From a checkpoint of a small mixture-of-experts model trained on Wikipedia: a softmax router.
Below are experts of layer 6 (counted from 0) of a mixture-of-experts language model. Rows are named up (a neuron's input weights, with its number) and show model dimensions 0-191. Each number is 128 + 24 x the weight over its row's rms, rounded and kept within 0 to 255.
Before each expert's rows: "gets" lists some tokens that make up at least twice as much of what it gets as of all text. This comes from a sample of Wikipedia text that the model never trained on. Tokens count by the router's weight.

# expert 17
gets: "-", " —", " -", " York", " such", " American"
up2 [132 129 124 110 139 113  96 113 126 135  83  83 127 126 139 150 122  72 124 120 171 130 169 119 139 138 124 139 158 147  91 116 121 101 141 115 120 135 138 147 125 159 136 121  94 112  90 152 135 173 160 156 149  97 149 154 133 118 136 129 104 157  84 143 148 139 116 100 102 132 112 192  92  95 115 125 142 124  89 124 129 194 130 118  63 134 104 151  85 122 137 145  58 148 147 114 107 153 132 127 123 142 131  93 136  67 103 125 181 130 106 149 147 143 150 108 130 147 152 105 125 157 156 155 105 104 169 140 141 120 119 141 148 152 128 161 143 130 113 105 120 130 120 162 137 127 117 143 127 136 141 145 149 155 101 136  88 113 101 131 118 130 124 130 139 136 110 122 134 105 118 157 112 118 139 147  54 167  84 140 107 149 117 118 149 161 109 105 172 150 166 136]
up3 [ 93 177 157 142 136 145 130 164 151 123 101  87  93 123 144 141 148 131 173  98 130 147  80 109 121 156 157 120 126 121  95 151 136 112 104 161 132 196 118 138 106 115 141 122 136 149 147  90 126 156 180 162 129 124 102 144  95 122 131 155 123 134 140 128 146 130 118 121 131 115 170  86 149 105 170 147 101 135 122 153 107 145 105 137 124 122 121 154 114 134  75  98 143 150 166 102 120 192 149  88 105 202 110 173 131 121 138 115 135 128 156 118 134 133  82 117 117 103 119 130 140 109 152 135 128 148 149 130  78 123 170 155 149 149 160  96 168  83 147 147 184 137 147 126 148 125 108 126 116 152 136 143 154 163 143 112 124 135 106 116 105 145 106 153 104 144 128 111 140 117 122 107  83  95 121 135 142 127 122 120 128 125 119  91 153 125 140 124 160 156 108  95]
up4 [114 142 141 107 145 123 173 147 148 108 144  49 112 136 139 112 105 125 123 141 134 125 126 154 105 138 135 174 106 107 110 128 157 107 106 109 105 146 120 145 158 120 139 134 119 167 136 140 146 108  77  69 123 127 116 149 144 133 133 126 126 127 118 157 161 149  93 144 114  86 136 128 121 111 125 139  77 124 113 156 160 126 103 124 134 128 114  90 121  98 151 134 150 151 132 135 152 114 161  69  87 126  93  62 124 136  74 117 174 152 108 109 137 137 165 124  88 137 120 107 163 129 113 176 113 121 124 105 132  74  94 152 121 155 105 125 140  93 124 143 107 137 130  97 129 105 155 115 114 139  98  94 103 113 118 115 128 149 144 140 125 162 153 125 135 104  85 134 104 139 100  99  94 128 183 115 118 135  88 139 105 140 127  95 150 100 151  99 142 163  96 169]
up5 [131 141 111 119  70 181 128 116 139 159 131  86 122  72  96 116 143 126 128 120  93 131 160 117 187 140 144 148 107 151 130 137 129 117 111 163  64 111 140 153 126 157 116 128 131 132 131 140 120 142  92 156 134  62 159 116 148 174 115 117 147 153 115 156 111 105  87 158 120 110 165 153 127 143 147 122 166 109 104 148 145 128 169 142  78 136 147 139  99  95  97 117  82  70 172 146  89 117 105 152 127 171 136 126 122 151 125 150 144 112 108 120 116 121 147 138 157  73  99 126 120  95 136 174 142 115 121 140  85 128 170 119 156 130 139 125 160 102 115 122 143 147 111 144 162 150 144 126 140  83 122 132 140 115 137 156 111 121 142 129 113 110 143 142 150 145 131 119 121 119 121 137 137  97 140 145 115 119 117 157 109 117 122  79  98 161  96  93 122  93 106 129]
up6 [154 132 143 155 136 169 139 132 144 145 141 108 130 121 120 152  97 178 169 129 147 117 105  75 145 154 126 110 154 146 119 124 128 142 110 145  72 143 118 145 136 123 125  70 153 147 133  97 135 138 142 133  84 163 114 117 170  85 133 128 110 144 121 133 111  99 150 181 128 164 114 140 128 105 101 142 108  94  89 140 141 149 161 121 149 129  99 147  86 132 126 126  78  95  79 118 163 124 151 127 111 149 126 152 152 123 169 151 129 144 134 136 144 130 128 110 152 111 156 135 138 101 122 148  97 117 135 100  97 114 202 143 139 109 113 124 128 155 104 121 116  92 154 133 195 105 103 134 116 170 142 113 140 179 155 150 102 109 120 119 139 116 171 155 112 118 134 111 164 118 140 165 140 105 101  99 121 162 109 154 136 154 128 145 138 119  94 128 124 185 140  93]
up7 [147 104 127 129 139 102 161 128 142 140 144 153 119 138 136 131 153 152 145 156 146 169 132 115 112  89 131  99 146  98 131 128 144 116 149 109  98 114 124  97 154 114 147 146 130 141 156 133 118 136 139 130 123 118 201 145  90 136 117 156 128 106  95 169 147  92 112 114 127 109 118 137 116 193 156 166 118 139 135 150 133 139 159  95 142 123 107 116 169 113 107 126 113 146 159  97 146 159 100 117 149 134 142  91 121 153 133 104  87 103 137 106 116  64 132 108 133 113 104 159 123 102 134  71 123 153 122  88 135 174 115 115 122 146 143 127 122 120 151 103 118 102 100 136 137 135 145 101 100 115 125 112  87 174  92  80 119 142  85 126 134 126 176 112  94  87 116 106 133 146  78 148 153  94 129 101 109 117 143  86 119 161 107 125  94  85  86 120  83 127  99 132]
up8 [120 134 124 189 162 128 110  93  97 126 155 103 155 134 108 148 150 114 128 132 104 141 130 133 117 123 122  76 125 136 132  82 131 103 159 143 101 116 122 132 144  96 117 120 121 128  86 107 118 157 126 146 121 157 134 123  92 122 107  87 101 145 154  89 156 117 149 119 157  97 104 103 136 114 139 100 142  98 136 152 144 134 101 100 124 119 129 173 141 121 140 143 141 115 143 106  94 133 152  98 124 122  77 133  78  78 129 118 114 106 138 115 125 110 120 145 121 130 141 146 159 102 147 145 136 147 148 113  94 143 133  95 102 115  75 168 144 122 162  78 135 130 138  99 149 140 127 124  78  97 140 134 152 139 149 163  86 163 132 179 148  83 139 147  87 155 112  99  96  95  94  85 199  85 137 114 121 109 142 121 117 118 112 112 151  88 133 141 113 164 112 114]
up9 [104 138 106 119 162 138 146 133 140 134 121 128 108 126 108 113 128 164 117 113 144 127 130 161 130 136 100 131 145 116 124 116 144 134 116 173 134 128 116 162 109  93  92 162 132 183 100 139 120 100 116 146  82 125  88 135 162 146 111 147 126 131 122 124 110 138 146 145  63 102 136 159  79 153 153 101 134  89 105 137 151 153 135 162 105 105 161 129 143 114 116 109 159 103 143 114 180 126 120 118 110 180 108  83 152 145  95 114 111 130 163 139 115  76 155 123 111 177 170 107 172 145 176 189 129 123 122  83 103 104 135 131 128 138 137 118 141 139 109 105 153 103 156 171 112 107 138 170 116 111 109 165 116 126 108 127 119 180 113 177 107 146 114 129 142 116 151 104  77 115 117 105 163 136 113 120 125 129 123 122 122  95 128 188 158 110 111 130 121 110 122 132]
up10 [118 124  90 160 131 153 118 124 129 141 102  87 139 162 126 133 119 158 101 131 135 186 105 112 133 110 104  99 151 128 118 143 147 120 123 120 128  93 137 119 130 117 138 133 167 133 141 105 109 150 188  73 155 114  98 166 125  82 139 112 118 131 125 123 138 136 116 118 165 179 125 147 144 155 176 132  75 110 123 141 145 142 161 151 144  97 103  79 104 135 142 119 141 178 141 104 122 133 136 105 122 151 135 142  81 119 114 105 169 109 123 165 127 102 123 171 134 162 126  96 131 111  85 135 116 135 107 105 130  79 137 149 119 143  89 129 139 131 130 127 117 126  83 143 108 101  88  70 134 122 146 151 131 131 125 147 113 128 104 129 152 102 134  59 111 142 108 119 139 115  91  87 105 107 126 129 125 138 125 111 120 108 172  59 154 143 136 134 113  96 136  81]
up11 [115 140  98 168  73 156 126 149 160 129 120 119 163 131 120 147 119 125 131 105 127 137 154  81 157 153  96 148 141 137 135 106 119 151 171 141 105 127 110 143  65 159 147 104 134 144 139 143 124 167 129 132 148 130 129 150 126 128 119 133 133 100 104 129 148 105 123 109 105 116 142 158 118  54 120 121 130 121 158 149  97 117 141 180 131 135 104 148 153 180 108 105 106 126  97 109  87 111 132  92 129  91  55 134 121 101 111 121 133 130  93 109 133 136 143 103 102 129 192 115  95 122 137  76 101 127 132 119 103 135 108 124 108 151 137 153  88 175 158 134 108 139 130  91 123 127 123 117 106 113 121 117 152 140 166 111 115 134  94 105 130 103 146 142 140  84 137  96 138 158 102 129 121 137 121 124 191 111  79 108 135 172 145 150 133 109 169 123 151 127  96 138]
up12 [113  97 117 131 142  87 107 170 120 108 121  80 100 166 138 129 147 147 113 108 160 151 137 116 116 168 114 127 116 118 116 131 144 120 100 147 109 133 106 191 137 158 117 157 121 123 129 160 159 138  87 143 139  87 187 151 161 107 122 135 158 143 125 111 103 136  86 135 133 132 118 158 163 137  99 121 110  98  91 161 127 101  95 144 108 112  89 171 155 112 148 105 112 106  93 114 115 151 141 120 134 120  95 119 143 108 173 175 121 122 170  83  83 140 120 149 104 146 132  92 117  89 124 122 110 173 122 108 122 104 174 137 140 147  72 141 161 105 132  99  81 110 140 126 134 125 140 142 100 104 159 142 121 141  91 122 130  88 131 159 108 147 173 166 115 126 115 149 148 116  98 140 125  95 108 141 145 129  87  85 117 126 136 116 133 118 137 102 137 134 159 102]
up13 [156 198 150  97 147 132  98 127 137 104 174 139  99 138 103 121 132  92 147 134 147 103 134 111 138 161 145 147  91 159  96 138 146 153 129 101  97 116 124 148  87 101 110 111 133 136 121 132 121 130 154  92 124 107  95 150 119 166 118 101 118 126 125 110 122 152 156 141 103  90 108 148 138  88 118 129 137 151 131 141 154 103 123 145  89 119 160 146 126 142 145 121 156 115 125 137 124 110 163 141 103 121 142  96 139 119 148 152 130 159 157 138 126 142 116 137 143 114 144  98 156  79 140 127 148  89 151 141 133 170 165  87 120 113 148 124 121  97 106 118  90 119 177 142 104 158 129 187 113 112  99 140 130 161 128 133 121 173  92 121 153 115  93 107 119 107 161  66  67 105  87 143 161 115 149 128  99  95 126 144 122 122  83 105 167  87 107 109 139 157 112 120]
up14 [ 80 122 168  44 143 117 109 106  88 156 134 154 145 174 138 137 100 136 109 135 144 135 121 123 124 138 135 159 137 120 160 122  97 121 123 122  87 152 116 171  89 184 122 154 131 153 151 126 135 102 157 134 113 149 157 157 129 166 135 109 129  98 152 110 130  93 142 101 148 131 105 104  88 176 187  98 114 126 155 163 120 155 158 134 116  87 104 145 146  89 113 118 126 118 143  92 100 147 104 134 117 154 144 144 156 129 145  97 146  89 111  95 155 169 163  98 110 120 140 122 125 120 137 139  84  93 111 117 123 158 115 109 112 167 154 128 149  88 111 175 161 123  95 139 149  97 121 137  97 148 115 121 137 145 145 112 120 106 124 147 105 134 168 137 151 116 150  98 135 133 112 143  98 124 114 132 113 112  89 152 140 151 158 141 143 105 121 126 170 115 113 154]
up15 [123 115 121 133 172 154 121 114 132 128 146 143 127 140 188 178 134 110 154 100 157 105 171 112 115 114 155 170 147 105  80 136 162 108  92 105 110 107 124 144 144 166  80 147 121 136 139 148  92  82 122 147 133 121 133 148 127 148  90 117 153 105 202 128  88 150 128 119 105 122 186 145 111 162 127 110 135 142 144 189 140 124 102 140 113 131 118 131 129 125 139 130 143 154 157 124 135 101 153 118  87 127  91 123 131 137 100 106 152 177  88 154 130 101  93  93 145 145 136 157 127 199 144 131 105 189 112 116 128 139 101 113 135 116  97 102 151 133 128 150 123 149 124  86 137 139 115 116  88 131 118  90 132 144 139  95 101 146 165 109 163 135 141  97 137 137 132 124 113 151 135 116 164 152 154 125 116 112 132 137  93 155 110 137 124  97 140  97 144 119 138 119]
up16 [141 102 129 134 154 153 144 129 114 160 113 125 135 148 153 115 157 173 154 104  94 157 131 137 123 106 118 139 174 138 189 163 119 115 164 117 137 114 137 141 110  73 108 107  73 173 156 124  71 134 142 138 135  94 165 112 171 153  94 113 127 112 109 130 112 147  95 114 129  87 118 128 177 122 108 147 131 122 127 155 141  84  92 133 115  93 117 128 112 142 140 111  57 155  95 121 132 131 118 149 142 183 162 168 111 132  98 125 127 117 116 137 142 126 100 133 116 133 119  94 115 132 143 128 123 171 127  84 105 120 119 110  95 131 132 154 153 149 125 126 128 144 146 123 131 123  83  92 145 115 135 138 169 129  92 122 130  99 138 130 120  90 144 162 100 144  80 116 205 119 111 119 108 114 126 151 181 143 114 128 122 118 125 113 150 137 151 140 142 148 108 156]
up17 [127 177  88 113 131  89 111 107 120 115 124 113 126 114 142 128 121 157 133 124 127 105 134 128 148 170 139 135  79 125 120 176 183 124 140 146 126 129 133 142 140 150 114 141 121 116 107 121 121 125  77 182 153 179 109 135 138  77 132 168 175 117 167 155 154 119 121 113 125 110 106 132 169 174 109 142  90 100  99 124 126 141 138 168  86  96  92 130 162 124 164 114  82 122 107 127 113 109 131 131 139 144 109 128 161 117 138 145 125 105 136 129  92 156 145 118 151 150 134 119 142 111 127 146 129 131 142 110 112 160 155 113 116 129  88  99 134 101  77 137 118  96  96 160  85 134 117  72  99 119 147  83 114 136 117 124 100  91 118 121 154 137 101 136 103 139 144 111 150 138  95 161 139  85 165 139 131 141 130 108 105 146 118  66 112 125 181  92 103 123 127 137]
up18 [148 148 138 130 124 117 164 146 139 144 112 164 130 101 149 104 120 141 158 170 141 121 128 114 117 124 118 119 143  80 101 149 118 128 141 106 106 110 132 136 127 130  99 117 105 120 108  97 132 136 123 114 124  96 125 142  92 113 135 154 164 100 134 148 153 148 172 136  94 144 112 152 123 135 111 151 116 109 132 128 153 146 182 127 150 112 131 144 165 139 161 121 145 174 157 141 134 128  92  96  90 168 128  80 102 179 121  94 141 116 152 183 112 123  94 109  88 130 158 156 116 134 187  87 144 145 142  79 123 147 143 149 182 125 146 111 114 147 111 110 118 106 150  85 120 149 125 152 112  90 120 113 129 132 159 117 113 153 151 121 105  77 125 101  89 119  80 118 165 106 112  83 165 129 168 130  74 126 106 118 111 139 146 127 123 125  92  87 152  87 123 120]
up19 [143 135 114 140 129 161 167 169  94 102 157 160 131 137 122 109 152 127 110 132 111 118 129 144 116 129 140 176 145 129 154 129 121 138 164 141 107 140 157  99 140 143  65 124  77 150 134 136 111 151 133 107 119 154 131 147 120  96 152 135 161  75 111 150 134 149 119 120 103 150  80 150 121 116 117 113 135  94  99 134 142 131 106 177 108 107  97 168 105 193 137 113 106 117 120 103 112 155 155 135 110 120 141 142  98  89 125 140 127 109 128 153 168  75 133 140 168 165 126 123 163 148 127 141  95  75 118 111  99 128 138  83 121 109 136 145 127 107 120 146 113  93 158 121 153 152 161 133 105  62  97 122 138 135 186 160 107 121 122 151  99 135 134  98  90 113 154 104 109 120 118 111 114 128 163 134 101 101 121 127 133 136 101 110 140  60 141 125 105 133 109 140]
up20 [158 121 131 131 133 116 150 109 167 142 115 103 130 156 124 115 111 125 179 171 120 159 144 150 134 179  93 124 156  91  82 172 138 119 123 108 102 181 130 134  86 112 132 147 112 124  93 156 109 155 127 149 118 101 123 148 139 144 146 140 112  97 134 111 124  96 152 129 111  69 112 181 134 113 112 127 123 129 117 137 142 116 139 152 124 116 130 156 109 129 125 129 110  86 165 130 113 132 103 117 102 124 111 105 161 175 103 143 136 120 148 137 144 152  96 134 103 145 124 119 132  95 167 122 141 149 139 106 151 115 105 150 148 108 148 108 121 114 109  86  89 118 128 131  86 146  85 133 108 145 130 161 144 176 132  92 119 168  99 157 110 148 142 123  94 107 104 119 122 144 140 115 117  93 110 134  98 114  93 122 113  94  88 124 100 110  79 131 182 168 159  54]
up21 [131  86 158 108 149 145 122 160 127 150 148 126  94 125 111 110 132  95 129 176 137 127 134 157 146 107 120 142  88 104  85 121 124 127 161 130 116 135 147 120 110 127 143 108 119 152 147 144 144  88 105 155 162 126 156  82 123 152 127 120 135  99 143 146 114 166 137 146 145  80 113 141 141  91 115 135 150  73 115 173 128  88 137 103 128 130 125 147  96  99  77 130 110 155 110  90 118 183 136 158 107 193 122 111 117 148 108 129 112 114 141 149 167  93 152  99 188 102 134 125 148 167 173 137 120 111 112 148 107  99  82 104  99 120 142  78 114 154  98  90 141 136  88 127 109 145 118 120 102  97 151 141 110 123 159 154 132 128 116 159  85  86 140 116 119 119  90 142 141 115 109 144 141 119 160 135 135 168 130 119 123 128 115 134  89 104 164 119 159 123 118 133]
up22 [110 142 151 150 165 111 132  83 127  98 144 143 144 128 148 137 106 141 129  99 160 139 136 114 138 145 138 148 130 149 123 105 105 120 181  91 126 110 121 139 157 137 110 114 144 156 160 122  88 164 136 135 152 140 137 140 116 151 110 122 117 131 114 104 110 141 127 155 112 108 101 121 134 112 123 159 102 133 110 138 162 135 180 109 161  87 113 109 124 150 108 122 153 132 105 139 127  74 138 117  92 163 110 128  90 122  64 127 151 117 110 140 125 137 144 166 101 148  76 120 111  80 138 160  52 135 123 113 106 137 127 130 146 139 125 138 192 155 138 136 115 174 148 138 129 118 103 158 161 171 124 117  97 107 138 142 123 126 137 119  71 148 150 160  93 109 119  91 135 112 116 149 177 122 139 121 100 140 173 101 114 187 121 129 139 129 111  83 130 173  87 122]
up23 [129 132 110 137 153 128 136 151 119 167 120 151 190 136 113 129 133  98 114 169 138 170 118 105 124 133 200 144  50 104  97 121 150 109 127 146 112 129 133 134 108 107 134 102 119 124 126 101 142 104 167 136 164 132 142 160 137 139 124 122 160 130 159 133  99  95 147 120 148 158 110 162 157  99 138 160 120 104 120 162 164 123 115 135 108  93 111 156 157 155 159 157 158 176 114 174 152 126 141 150  72 134 128 121 114 154 154  92 144 127  68  94 141 160 161 135 110 129 114 139 126 149 147 151 126 105 158  99  76 116 140 128 126 116 119 125 118 124 147 162 141 128 132 116 102 134 113 117 117  87 137 131 139 121 136 133 135 151 148 104 152 101 116 166 111  83 150 112 140  85 141 116 122 137 158 113 105 146  79 131  96 160  99  92  95  98 113 147 154 133  95 118]
up24 [168 120  74 136 112 101 149 171  93 100 143 121 111 144 145 132 167 172 169 134  79 174 104 118 174 144 129 137 143 123 137 111 113 115  87 151 129 183 131 139 124 116 124 137 137 163 126 134 104 127 154 132 118 132 125 123  93 144 149 115 164 143 103 129 128 143 143 102  94 128 137 167 101 142 108 140 138 115 152 137 113  89 152 153 101 136 132 112 113 149 146 113 113  95 140 117 130 130 154 145  87 138 107 138 155 142 113 125 119 100 150 128 167 122  94 110 115  82 125 114 114 101 158 110 130 126  81 106  85 141 102 147 116 123  76 141 102 149 103  82 116  45 133 107  95 122 111 162 109  92 156 163 131 144  95  96 127 126 116 128  99 129 167 157 172 106 150 125 147 139  97 114 103 102 142 119  91 120 136 108 114 123  89 131 146 158 111 108  96 127  97  99]
up25 [120 108 133 133 108 123 152 156 122 149 108 121 183 162 112 124 137 147 130 153 131 135 120 185 135  88 163 102 150  84 131 149 132 186 137 121 131 106 138 139 107  94 126 108 131 123 127 148 136 139 158 135 108 132 140 121 178 132  95 171 179 132 134 160 146 108 141 174  79 141 146 147 125 176 140 148 157 138 136 148 161 140 106 176 112 150  89 127 119 123 128 113 101 136 105 102  98 109 135  96 122 146 131 135 119 134 146 160 134 126 144 149 133 139 144 121 123 148 131 102 130  90 145 144 137 125 116 142 116 127 111 150  88 146 111  94 107 114 132 102 156 102  55 111 156 115 116 142 131  83  88 176  98 112 113 179 117 116 112 153 120 107 116 107 109 134 128 151 154  84  78 131  85  97 151 130  97 141  96 122 104 168 138 145 195  95 145 132 141 129 124 131]
up26 [153 133 161 133 137  96 156 128 102 136 147 121 100 145 168 114 115  87 150 171 106  87 118 113 149 180 171  90 139 147  88 101 116 118 121  88 115 137  78 161 106 126 148 132 108 144 140 124 100 138 105 129 151 108 133  93 148  96 132 113 109 181 105 131 123 102 150 148 137 123 135 107 125  99  91 148 105 109 123 143 132 104  98 122 137 117 164 118 110 114 136 127 132 164 149 135 138 122 143  75 168 166 105 113 117 118 101 102 116 142 129 105 155 135 118 153 109  91 126 120 105 106 116 170  84 207  54 122 143 193 136 107 120  96  92 126 151 115 101 112 108 114 134 109 146 119 131 129 135 144 135 166 101 116 128 118 137 163 139 149 161 135 136 125 154 127 121  92 142 139 113 152 131 126 141 115 115 129 184 141  74 131 167 123 129 146 124 104 135 118 133  97]
up27 [117 138 106 150 157 124 168 169 115 119  69 147 151 142  89 123 128 129 110 137 128 159 159 123 158 115 124 135 124 107  94 105 178 129 144 144 133 126 132 156 122 163 130 151 101 140 115 159 133 127 143 105  77 135 121 166 126 124 104 117 176 191 113 130 144 113 133 156 126 126  77 134 130 124 132 149 141  82 135 117 116 192 126 155 138  98 155 139  83 122 134 138 131 163 109 125 136 121 136 108 131 132 111 101  74 186 121 132 152 175 168 156 140  94 150 115 151 138 145 103 136 135 128 138 103 117  76 161  89 108 149 114  85 126 140 146 127 119 156 129 149 107  84 126 128 131 169 153 116 104 120 150 151 176 138 128  99  99  93 165  99 119 155  85 141 143 139 135 124 148 125 110 150 127 159 125 100 108 140 114  92 122 157 110 102  97 130 161 104  97 105 135]
up28 [129  81  98 114 191 144 158 150 130 154 131 170 129 118 111 132 123 103 106 108 121 151  84 110 126  96 114 123 119 155 108  91 106 108 162  96 135  95 139 134  94 121 139 145 102 179 119 116 153 134 156 149 130 150 131 154 113 137 126 176 125 110 126 122 106 136 140 155  85 139 166 144 168 122 130 138 103 101 141 149 148 165 135  92  65 100 143 125 121 149 113 140 161 115 123  92 104 148 151 114 112 122 114 129 129 123 119 101 144 124 146  99 106 116 116 118 114 139 133 117 120 156 122 128 132 118 119 141 103 161 105 142 130 129 117 168 125 150  93  91 148 104 156 104 161 149  82 109 143 164 108 121 139 145 133 107 139 117 183 113 108 132 102 125  90 117 104 126 170 151 105 175 120 109 108  86 122 123 123 119  72 165 108  58 136 120 131 119 113 153 127 205]
up29 [142 118 162 130 143 159 104 140 195 126 132 120 145 147 159 105 118 113 163 149  79 143 107 124 101 158 101 120  97 108 106 119 159  82 160 115 129 158 123 136  79 118  99 125 154 129  91 105 157 150 106 156 116  96 146 152 164 137 116 112 152 158 135 119  96 126 104 146 139 116 139 152 150  95 132 104  96 129 158 119 112 118 133 124 139 129 156 148 175 136  98 113 135 120 169 135  97 172 187  95 140 157 111 192 117 142  86 157 127 128 109 109 131 140 134  73 103 139  91 120 167 156 150 143  83 141 107  85 123 165 139 135 137 118 126 108  92 124 124 137 127 110 130 163  94 123 168 108 128 132 121 102 145 131 143 125 118 112  99 103 174 149 142 152 136 134 120  90 122 126 163 109 125  92 116 104 166 175 107 124 114 134  91 134 110 123 140 114 140 164 109 104]
up30 [130 113 125 122 118 164 133 156 154 103 128 171 123 113 131 155 118  90 118 106  89 158 119 108 121 110  88 149 104 135 128 123 128 128 114 150 146 127 124 145 122  98 133 124 103 131  77 106 125 156 113 124 103 119 121 171 136 137 135 155 166 124 127  89 157 153 133 157 132 132 145 151 120 137 124 156 137 128 127 223 164 141  90 127 123 134 152 132 146  78 117  98 115 115 174 130 115 118 126  87 105 167 127 105 128  97 110 134 130 104 123 129 126 124 167 162 160 152 181 136 123 103 139 142 149 149 125 123 107 143 179 139  92 119  97 129 143 161 108 127 110 113 127 127 149 183  99  99 145  89 147 107 152 139 103 115  82 101 178 167  88 141 125  79 153 125 137 144 174 156 140 123 118  97 147  69 113 163 123 116 107 144 110 131 126 151 129 162 134 154 105 157]
up31 [110 122  57 167  94 106 136 147 104 115 161 131 152 155 114 133 143 117 141 118 120  92 167 113 146  90 137 118 102 118 111 108 100 132 136 134 121  98 125 136 157 121  97  88 124 150 110 166 118 134 158 138  98 126 185  96 140  96  92 129 130 143 146 103 100 128 148 146 165 134 109 149 127 118  94 149 107 175 133 127  99 119 131 118  68 102  95 108 145 133  78 104 151 136  81 130  65 156 138  98 113 152  90 171 140 114 115 160 117 145 123 116 134 143 152 101 140 122 114 102 155  96 178 148 101 143 149 130  97 118 143 127 135 156 143 113 119 116 124 114 108 147  94 106 120 127 115 162 136 137 141 147 130 135 106 180 144 172 132 150 106  83 150  87 170 122 134 134 133 138 135 110 112  87 131  80 145 107 143  85 120 133 114 109 155  82 135 129 121 100 128 118]
up32 [ 96 149 126 134 105 132 143 115 142 123 168  81 125 126 139 121 174 145 142 146 139 111  93 106 119 137 123 127 136 104 103 117 139  96  82 156  92 148 139 136 179  96 130 124 121 144 136 126 123 190 156 149 171 151 139 135 138 121 133 165 124 108 118 150 140 117 142  93 141  99 110 112 179 159 113 144 111 101 124 102 114 171 136 121 112 116 134 137 161 116 136 157 180 108 171 122 117 136 121 119  86 129 108 146  73 136 146 160 126 117 164 144  97  76 171 137  91 166 122  97 154 144 176 112 120 132 169 126 108 108 108 149 117 129 121 125  93 143 141 112 138 113 132 156 105 143 142 129 100  89 162 162 114 147 144 135 121 123 103 132 137 118 124  86 122 138  90  92 132 127 134 131 148 106 152 105  95 167 118 102  80 138 132  92 104 138 114 138 111  67  69 151]
up33 [125 100 106 104 129 191 100 118 130 130 129 119 142 147  77 138 105 130 117 170 149 130 132 154 128 159 122 139 159 153 145 132 126  85 116 152 150 144 133 131 198 160 138 106  86 154 139  86 110 115 122 136 150  84 141 156 147 160 102 144 137 155 132 113 109  95 158 124 141 131 139 113 117 124 123 115 147 133 127 154 134 149 159 140 100  93 118 111 139 127 120  88 142 140 167 137 115 146  98  93 145 113 106 158 164 125 106 124 139 115 119 106 140 144 102 156 137 175 134 142 118 125 186 129 109 137 128 138 131 165 135 115 140 131 141 143 109 114 185 137 137 143 132 139 103 117 165 143 134 162 102  90 107 174 118 167 105 124  95 134 151 170 164  94 162 116 122  69 132 118 141 111 100  91 144 111 120 164 135  45 100 126 136 134 131  73 105 137 140 103 133 147]
up34 [103 121 145 136 129  99 177 113 171 213 102 146 130  93 184 135 103 119 142 142 116 178 128 127 157 151  91 152 123  89 140 103 110 154 104 184 103 159 122 148 108 161 138 108 138 125 109 113 142 127 107 170 150 148 119 136 173 173 146 126 138 113 148 142 129 117 116 160 143 111 113 121 126 133 119 127 128 105 121 133  81 122 112 111 137  94 139  80 108 100 146 126 129 126 128 150 157 139 145  86 165 145 117 121 130 160 145 109 183 136 103  93 169 131  94 124 118 108  90 134  97 160 141 136 106 141 130 150 131 122 128 129 133 133 144 152 128  91 140 128 100 155 139 130 139 153 145 126 116  75 114 111 105 140 132 139 119  95 151  93 134 149  78  93 135 108 113 133 134 109 115 106 127 124 146 112 178 187 117 157 141 121 139 135 149 101 109  96 153 151  80 156]
up35 [ 99 117 134 129 121 142 143 155 142 132 154 125 154 106 110 150 132 106 134 161  97 170 126 109 125 132 147 101 162 138 160  61 150 103 161 185  99 127 103 102 127 135  75 128 129 129 126 142 114 155 115 121 147 106 122 131 160 144 176  89  78 134 132 107 132  93 160 123 122 141 132 112 156 126 131 125  77 144  77 157 158 129 162 116 122 150 150 129  76 130 140 148 122  91 145 126 121 105 135 102 119 109 128 101 100 163 168 137 134 107 169 125 117 125 153 131  81 112 137 107 181  97 124 152 177 122  78 103 126 151 140 141 124 118 126 119 171 165 149 123  96 127 150 123 137 151 130  86 109 175 134 140 141 166 121 151  94 123  93 153 141 116 153 103 113 126 167 124 140 152 146  85 130  73 137 150 118 142 133 127 102 132 162 125 152 123 135 135 164 150 132 159]
up36 [113 156 125  81 121 149 145 147 136 120 134  94 157 112 114 200 146 135 127 138 161 103 157 177 153 112 143 151 128 133 119 105  99 128 149 121 140 115  82 145 148 115 159 121 127 142 130 158 140 153 109 117 128  84 107 122 127 147 142 102 108 101 125 105 119 124 142 178 116 110  67  96 107 121 123 127 126 134 155 125 107 106  99 123  78 151 132 112  88  78 132  79 130 160 130 161 156 114 107 141  88 136 123 156 102 158 137  94 126 139 144 170 150 132 115 117 100 174 130 175 140 138 156 134  93  98 122  73  81 121  97 125 127 108 165 120 144 152 132 113 159 125  93 124  82 141  85 124 121 141 120 134 127 106 105 134 130 123 130 103 123  98 127 109 117 125  88 164 161 143 114 160 160 131 152 111  91 149 122 105  82 111  95 103 121 120  81 123 129  98 138 112]
up37 [143 139 118 141 149 169 119 128 139 186 132 104 127 120 141 136 131 137 129  89 121 123 120 125 119 122 123 118 117 132 157 118 125 153 105 132 110  91  82 100 121 111 128 109 166 130 100 111 108 123  86 132 155 118  65 155 115  99 104 193 146 126 125 157 108 115 145 122 125 117 119 126 103 145 123 107 114 141 148 153 146 131 139 164 108 116  90 144  75  89 106  93 120 106 116 141 141 114  74  89 152 112 117 126 129 150 116  81 153 138 130 113 123 169 138 154  85  94 151 140 129 138 152 132 122 126 103  87 123 125 119 119 112  98 127 117 181 109  97  88 166 148 187 105 163 129 154 137 127 134 136 155 147 114 104 158 105 106 100 130  93 153 126  86 155 141 150 121 124 123 129 115 159 216 116  83 144 143 135 139 146 104 114 108 123 121 114  83 109 128  88 154]
up38 [164 144 122 115 143 106 110 162  79 123 138  77  93 138 105 142 168 156 164 135 125 111 106 105 120 159 119 120 117 139 113 137  83 149 100 178 104 142  99 142 106 130 105 133 161 137 138 102 129 161 143 153 107 119 109 108 145 130 116 124  97 125 121 170 141 105 128 105 158 136 173 135 137 145 158 129 123 133 153 151 113 134  92 124  98 132  59 126 101 170 101 168 107 132 116 122 152 154 150 113 122 148  96 103 112 131 132 122 131 160  69 131 156 119 118 167  98 133 137 117 108 142 149  80 104 118 169 111 122 135 123 114 143 159 129 163 121 121 139 152 167 150 129 101  99 102 139 106 127 145  99 120 115 140 171  96 145 175 186 137 168  94 127 108 124  89 103 158 157 158 124 165 129 148 136 130 157 115  98 114 147 149 122 101 146 103 110 121 173 121  82 139]